Experts of a small language model.
Size: 10 layers, width 256, 31.7M parameters.
Experts: 32 SwiGLU neurons an expert, 4 picks a token, a sigmoid router, a shared expert of 128 neurons.
Training: a variant of Adam for the experts, 380M tokens, 5797 steps.
Below are experts of layer 5 (counted from 0) of a mixture-of-experts language model. Rows are named router (the router's row for the expert), down (a neuron's output weights, with its number) and show model dimensions 128-191. Each number is 128 + 24 x the weight over its row's rms, rounded and kept within 0 to 255. Numbers have three digits each.
After each expert's rows: a language model's description of what the expert responds to. This comes from a sample of Wikipedia text that the model never trained on.

# expert 53
router:144098120088132101141130099107109125115127128137118141114125130160153135131134146134127136125109115094141130136128097141119138122126153131127088139157102116130167108117112159106138099118108102
down0:140117135124087153161159101161141146081098104100137096132129148107113129094107141133142148091155152158079128130129123143127148138123115104172116110108081076131117160155120130065139124140150109
down1:073176178098167089125145118188123166109125103110122173097105120119117129146137123136111177112151103114123088152137081175138146109148127170130159099149129095099153150152130118114134114116164131
down2:139188068159120138141126163181146194106106175120151124116138137163142159146122153153142110102122164146141130126131149141151128100111122141131096153121116145133135172111165088154175119130139173
down3:102128186091190139077155126110125146158131138182156130114111126130150131164114108083112145132132094122127146068111119171143118151136091153112129128128131119142159088137098088134110126134098087
What it handles: Periods and closing quote-period combinations ending sentences, plus == heading markers and the line breaks after them, e.g. Cerambycidae., "Tommie".

# expert 11
router:159152161090137107094116174083088127155116118163094087077159177122135110133090132149101100097136137124160108117123098120135127128137150158126117112124104106151138119141101152101152120112131134
down0:115101175163135136132077118133126085126140137143183094140131142138119139150132124105146116104166130140116115166139171143107153111149142136110109123130129092110141136067123104164082143144089144
down1:139192123150128131128107069096106162112115136117128100133134140135128130122117127146138101094111131151119151123140135113145106114134092178120131089165114122137113176119137110113132109114125166
down2:126119127135154078121184131129157049146131133112085185099104132150134126141145106089118135166120125120130123076160139132092092149127104152096140118111172104094104110124126155148139110152122107
down3:095112121145116125132124173123146132170152150160151112152107119148126144128105101164163133144121176158113132149158223103117126179131152139141138127132142102133125116098108121148125115153136098
What it handles: Mostly of and in, also between, within, throughout, after title or relation nouns, e.g. Fellow of, Bishop of, Battle of, Place of.

# expert 5
router:110121152140105118114121137113116111149106093144129128132134160124155110144126102131124135123145118124118117144142131136132117125115162127145126105159138128146171150116116145085112120108130110
down0:123138153108162121109058105098130145135101151116084107125130120126099145123149115148126125161194152121127131137106121154185085062106108116128126111131076103122150142107148138115119177122088134
down1:134132168100121114126103152134157128134133138167103144127141169099157125138135087140122115122142094147155123145176173075120134136185113138154149045117121127151162128170106167094139107109179115
down2:119099158134114104104127104128142107153150109147138119163150102119121130156137150145103128138164170135114129159148151171128111150100121120096114123129086125113161141125131137136142113166095124
down3:090103111126099106120140159110168194138162137152168145147187101121158099127138135170121152127102121158111119108112130153134157151094132142106158125116134161092112131132115110182167133154116156
What it handles: Words like to, and, for, into, through, against and but joining clauses or following verbs, e.g. rejected for, taken over, heavy to very.

# expert 52
router:181134174103123136113072106097129152158127135147112149122160128118144069139122145139157102107122177139160117152140123156115152157120153122145156120100120118159125107115081148134094139141122119
down0:156156116075134146157155091145128116126095148109143084127098102146123128131132129138160131135143138081139135148116130128110147141080119151102125117149136173126130093129145103168069130124101114
down1:124134088097134156127138163136169105144143103189097160107135129115124160141097110110100163104173116116186131125116177125087107114103143140152126143118120119085121163154125165151135130144103123
down2:100141130125122134118154128149077118098155144087145152138125122142129130107081152097095110115127107160152132105149158141124121124141105110126161160161145134168130115130124147166137131125117105
down3:098161122147145114164088114148150153114159129160140085146111125133097120116141122144117092143118126160157142120096143111150143098130139103144156125141127165105106131134131123161120145098148124
What it handles: Capitalized words and closing quotation marks inside song, album, or organization titles, such as Love, Community, Training, and the closing quote of 'Great Escape'.

# expert 17
router:155104083124106149138103131129089133121158160140138160100125143118141129109114140135137116151137131095126139139096102121155116139114176115138107164158110086160162082151133129053151112127147146
down0:134135088105116122150158143131134132160145166044153147107163136130116159122078092133106122124163102141130138129157155109117150106178126109147105100144151112136134177140133127132129130113148119
down1:063072125158155150159105150137162122104124090158097116121117140124121138084138111138117157153152142162130129110156141075131132161126151124135086159147128081187149126147137137154127142112166151
down2:132102116091176130140089128147148155112097116153099143114128139120166090113128127103111117139151096068172165117140153148166126097104140110081131107159141092169140120110169120148112164122094157
down3:135120112123081124084158127133100135131122116088138141164161173157120112116107119149112132114161116081133137133109126142130056149121123142092146103157095133139100137151114138120102106112107135
What it handles: Field names and their colons, dashes and line breaks in infobox-style lists, e.g. Born, Coordinates, Genus, Website, Running time:, Countries.

# expert 44
router:165128150084131144140074129135157134124109116117118109127120135150123054120080153140060104131130152123155130176090074114158130113127142115146107149141116114133132108098129130101126081166148134
down0:107094109082123131148138088078141117136089121124090173120130139124125109107200129112131112075139092181150098127164122136134106134129092110128165088116127111099144114136087121119098130144095120
down1:154181135133131136112117132149153137122149128114121059080151103124092161091176156125111147171090146116108111149128123096197112124102108135143150099117123133097140104103175121128082152116145129
down2:162135144088118132177118062125103110096118159089127155097127136153129134114180132126115134125110126136148102125162103126102101129150157115113162140156146116126119095122117138083095134110108118
down3:156084124123106138149146078114102112127128138098164133104081107132093095133121164130090156147152144146168134115148134078163143126128103117140133162136157107125140108171116088119166104170132129
What it handles: Words in section headings after == or ===, such as Personal life, Background, See also, plus topical adjectives like social, political.

# expert 59
router:151122085101145091130115160118163123144112146121129140102130131153131131087110146134104073118118122109147111124118121100135148125138150139151118156151118117143151099096118143081145134111155142
down0:132113099133103136101166093125104104178133152127140145115104138151139119119120171082172096169127116129150121112124119098098097155113137135136155113180148140156136096103148124123101102114078132
down1:109098100102135138168131173149127127135112165135100127122173106103143153116144133151106121147122178133134120092160140145096133133118139113117054158138113147116120154116116126143123129122140131
down2:127098124136166171108167181150154154125162109161102137122114104137150154128120134113084158129136109153075181093149124132131116159161118099138101109142111127102112118156112131080112090168092118
down3:134109097148155135110144145115166137130128100119141136123108104133101149085114176143168160094154133151113106149103129147124124125126142182111101170137110119158134125130135114145096105123149097
What it handles: Opening parentheses or brackets before notes, years or qualifiers, line breaks after table rows, and coordinate letters, e.g. Weibel (2007), (R), °S.

# expert 23
router:158090128110117105138086147120122134131125128159124099111121158122153097155101125143094089114147140089109154156102135137137122127121121158112112134120128106153139126138094131103148090148143115
down0:172136131138145105121141142096114100130115140109181159158117143152116098094152148155102102113085114118141094163154108107156113109164150157094095123125131098107129138142125132094165133096123161
down1:158151094146094133163094067152140150122083059126125159093098182149126116144159176132102130114126116131103148145130147134117130165105098119130137120140098117117151125125140121114139129094120155
down2:144140116092132174091153192079134126134106160139161141126131120125138101164119098113139064123127151130180149114094115126159109118140173120095121126115137160150108139141103078128134135152110123
down3:083113083078165134136112096128127117177135123109185146106123135094154125134137117141160090147107149130121079114149116123131128182138123095184075144128109133089150079116106086137088089124093144
What it handles: Words inside proper names of places, people and roads after the or of, e.g. River, Creek, SR, Avenue, Williams; also served.

# expert 18
router:117138140115150102094102147118109132109126168149139099087122138099128132116097130150099092114111131136162131109109141128101154141118141133174133161116096110121143134114101095086134110123118122
down0:121113077127130149166158124132122092119128085143149109181153132160132128129093113115144144117135130146123146141138117155100126119138126098138130100119126140108111153053140101106128148130137152
down1:131128117105158124153126104104164149119159168107106158117139130123139114137120138046129131161191126154152099118142109149143166166114117132112140122134147173110138101139138115101112079138078112
down2:106131112138141102119093133147122136162174179097105120152139156131149141114124110106136161119155112114131101124121147152141159084149113119127133072148136138123086123181158113125121173105110151
down3:118120107152094151122151139137119074091111099134076125123152122136162054138129137121115125157085134114093091122118093110148103151151145105145099115155102104108142111094126125150080130123160105
What it handles: Prepositions introducing a following noun phrase, mostly in and of, also during, at, from, throughout, as in opened in Japan.

# expert 58
router:131130099161157106094115117137111127123129106110132096090130156134168082145139147109154139090124115087124132118101067101136140111121110134131092101138098108155152089103092107136120111158102115
down0:078099176068156104127121072139169118110154169128112174154081151126091114162145104136141173115139159146152106120137075157159138111140090138093100085115115123129106142141105150162124152101132137
down1:096140138128150138139129145129149127114097125123159135140088108146128135125138126104088135134141131123110084146113139142160148103118118163146122110172122128153178119131108087098124148103208113
down2:127133095166126094090151081094107116142154105110133143107130131103144136131142138104130123128140142085108107138155118090154151144127153114142120094140156127089127148134121105118149098140099155
down3:105170132125141166142114147164126119069153162146098064145100162160146100116107108100133105129199094201137124146134123152099193104135110129185130133161133117136128150126126114139117118138145119
What it handles: Periods ending sentences, abbreviation dots after initials or Mrs, and decimal points in numbers and coordinates, such as 22.6% and 0.5″.

# expert 40
router:117134168129185108143107121109122161114084119122123155133132179132122136121087136102134120071144133141158144131084081151156137094141114095117119141151112101121114092128096132122109135128141119
down0:118122127139134164092117126090149120150107105145130121111091083110090126137084137146144140100091113100101091146156143145153111114114115157148145117073145096120097147133128126159129130121135138
down1:133121104122152175123157143138154144132133138094127121165150161120102147143145112115087108130134095088112121154094121148120142115128133140175122115141132167155102110135114106112125149129123136
down2:196115105098124087098137120155121119114143145149112154089112128107119152151082141141131110126115131086135160156111147125141136084118108158132137118107149138190147136170144153158138152115130127
down3:150122134117089110114096077115186102113143115101116135175160123078107113125098149119133155134142130098087119142128139130127113169088124153137141121112116116144123138097142111102112178158148111
What it handles: Three-letter country codes before athletes' names in sports tables, such as SRB, ITA, FRA, and line breaks ending table rows.

# expert 43
router:176074088124107094170123125117125134126122145151102096143162142107138120132121138124136113131097166106134121128085123110158130100142139100145123103136127147123158093118081131073160086150144115
down0:199122121136116133119081133088151125131134125104112132154142152120101178112112124145155092113105112103137153145123102157171080120106102146158110159127142111121118120162174103109154119151101122
down1:153138126102129145139179120126071171124091151131131147150167130115098104108099068148176102145101138136142133161104143134134131086140140127100176100167135154135105132135152150147147112125113149
down2:126151089146143159153142158107135100130125121170139126148156118125156135154148149088089181122099122113126153167106120104117147148135137152149094138127153117134132105145137175126172160155165101
down3:175102118102103090141116120127113123179142071107170095170161153179129136135142124136136132132135130121150140169124132131197118121142146100115143124162113079077124164145124116149130064149099135
What it handles: Ends of values in infobox and list entries, such as University, politician, Midfielder, France, often followed by a line break.

# expert 29
router:160109177081149084121057125104129102138078185156105087131090127152150120125153156111116150140157133133114141135101118156152083096130126126123101136128104139131125130119095170051137138159125144
down0:164080164100117110120131093109133163165110140125145113147139124125077144162093111109105125107143103125102143136102110162148121106153128114086125126103070156107131154109132109129144125154170094
down1:154165150135131085126106114145093139177114144128136106137113120127182102095160124135097142150174167100121095116119147153122126077159158146155173130118124093165142131095134116101131124126105120
down2:092136154121103123135164160095133182168138103104169101140120137128120105109141110171089108131117118094158105140125152126190132151145155141149129129177172130140127124153150132092139149093133072
down3:120142143141149116059111132102132157148076082074165094162161137133085134162098140145120155136126040123096107083126162119101148129135160112109137102077121154112130091119131140139107144116152110
What it handles: Final pieces of place, personal and taxon names, e.g. Utica, Augusta, Euphorbia, Copacabana, Canberra, -ley, -ington.

# expert 36
router:134118163120141135121065126122112131099157144125148123132111125144162119114082126128156156138108103147125103174137133086132149141107146177120146138145105090151168092132116130129125113111077138
down0:127127152156127101123094138112149142105112097148122129100134129177136136094117106150107159122083106115162098139114119125117121144161138116129127104126103132155095145127093133152103149119149120
down1:119149113090149132116161153127148111141128090141130185141140136150148135155170139142115146114153132134146115085153127141139120131097151081117090118102154112130126143145072152111107132086155134
down2:152152170155126126132147145159122118115091159135127120104106145128124153119138159130114097131114125090156125150125118106165138072122117129138122149131096148115141132121140150097116106150133074
down3:145120095156144130116140059099167103087110118157120121105152175152076123122144126099117107118153132143148138080130142122115090132135108129138163168171183134106075160140153134088167110118148124
What it handles: Common nouns right after the, a, or this, often about media or works, such as song, series, book, episode, role.

# expert 8
router:141129079142129165100116141119129104110127119121107122097106148131155096122074164130108112124117169126155135121115149131138139174166135133121094149135102114128146125141113135078125152149115143
down0:129129153119079136142121153141095047144090133137154090111106114089142097147143122115115112104089150135120119150093132176119154183105166120166089116164125105141138138092115119158107128123076124
down1:200114098127146060141116137122126133121128102162151113146134137173104130078116129147133131155084115166134150110146159151104138117120152111134154127143098132133156113107118106110099113123144135
down2:163169123126095117072161112075105080152134121139121099117141110113098179088111139097176101126131144133129107129109127103117130130125163098103132101145096126089117158108129108127135172144128111
down3:138135145102133142121156153137120130125121148105094080147132147103133134152125118122109089126143150138102112110138107116112132172178130105163111154125146100142133154135126147124102147133137147
What it handles: Prepositions like in, at, over, opening parentheses and line breaks before list dashes, common in taxonomy lists and bibliographies.

# expert 1
router:161136106119111134135112136120134129083129161143139125131111132149127097113131111112129115119160100116136067124114067128140174138090152113137101132153144073105137098136128134103136127138146111
down0:102078097140146116164119124160144150144127132096147112129103162127128129100068174136150139114106121160149112118141122134105144145132156076148171154140113123075122147109147150132131122108101089
down1:120102143178159126109087138198092145150114152152126129103156168132122088135112105115123113102139154139141117122132138136105115143120127103134144183137130155117106148112111156152109108084135120
down2:124158117140144113115091131126098117149095136182132137078112156117121171099130154105100209118180156125108141133144137120073142162109161131155149087161145072082126132098139185130137112128106135
down3:148104100133159072133142158120111114166121154137122099142129095109121139117124120122118141161159141119086091133140094108141128119112133159147165163160138174070139149140150075101072107146107120
What it handles: Articles and determiners starting a noun phrase, mostly a, an, another, several, this, after a comma or is, as in "(IARP), a team".

# expert 34
router:162091124118117109125137148120126141139076139123155126126137161129187105130103109112136130141111105107142142138099094125116165140091123071133110148129154103107124093100124167081152114130127129
down0:130119133109156138098136116123138135116102123109151145133117134113094122111147114151134098062138155111149133130140112139120150127145101118109099079149132152108183140135117101155127165141133164
down1:138142124126128144120121099132091141160134132132128144183142112113165111152144126141144140159102138062107177121064110112102122188105120126123136150176151132124178139102124151153099119164113141
down2:108134115140148139161114121101154116140103095115121118137140132129121140094144095132136145126160127144138094111127115133105082108150147130154137126111122147114155115139103111135097124165158132
down3:079154106056113132108132102148134128154126100112137182169148145101128140177147117115128118128121131122160127149100119135133127102137109128136119121157101158162168118152116100115113101130130140
What it handles: The closing == of section headings such as Personal life == or Notes ==, and colons after infobox field labels such as Phylum:.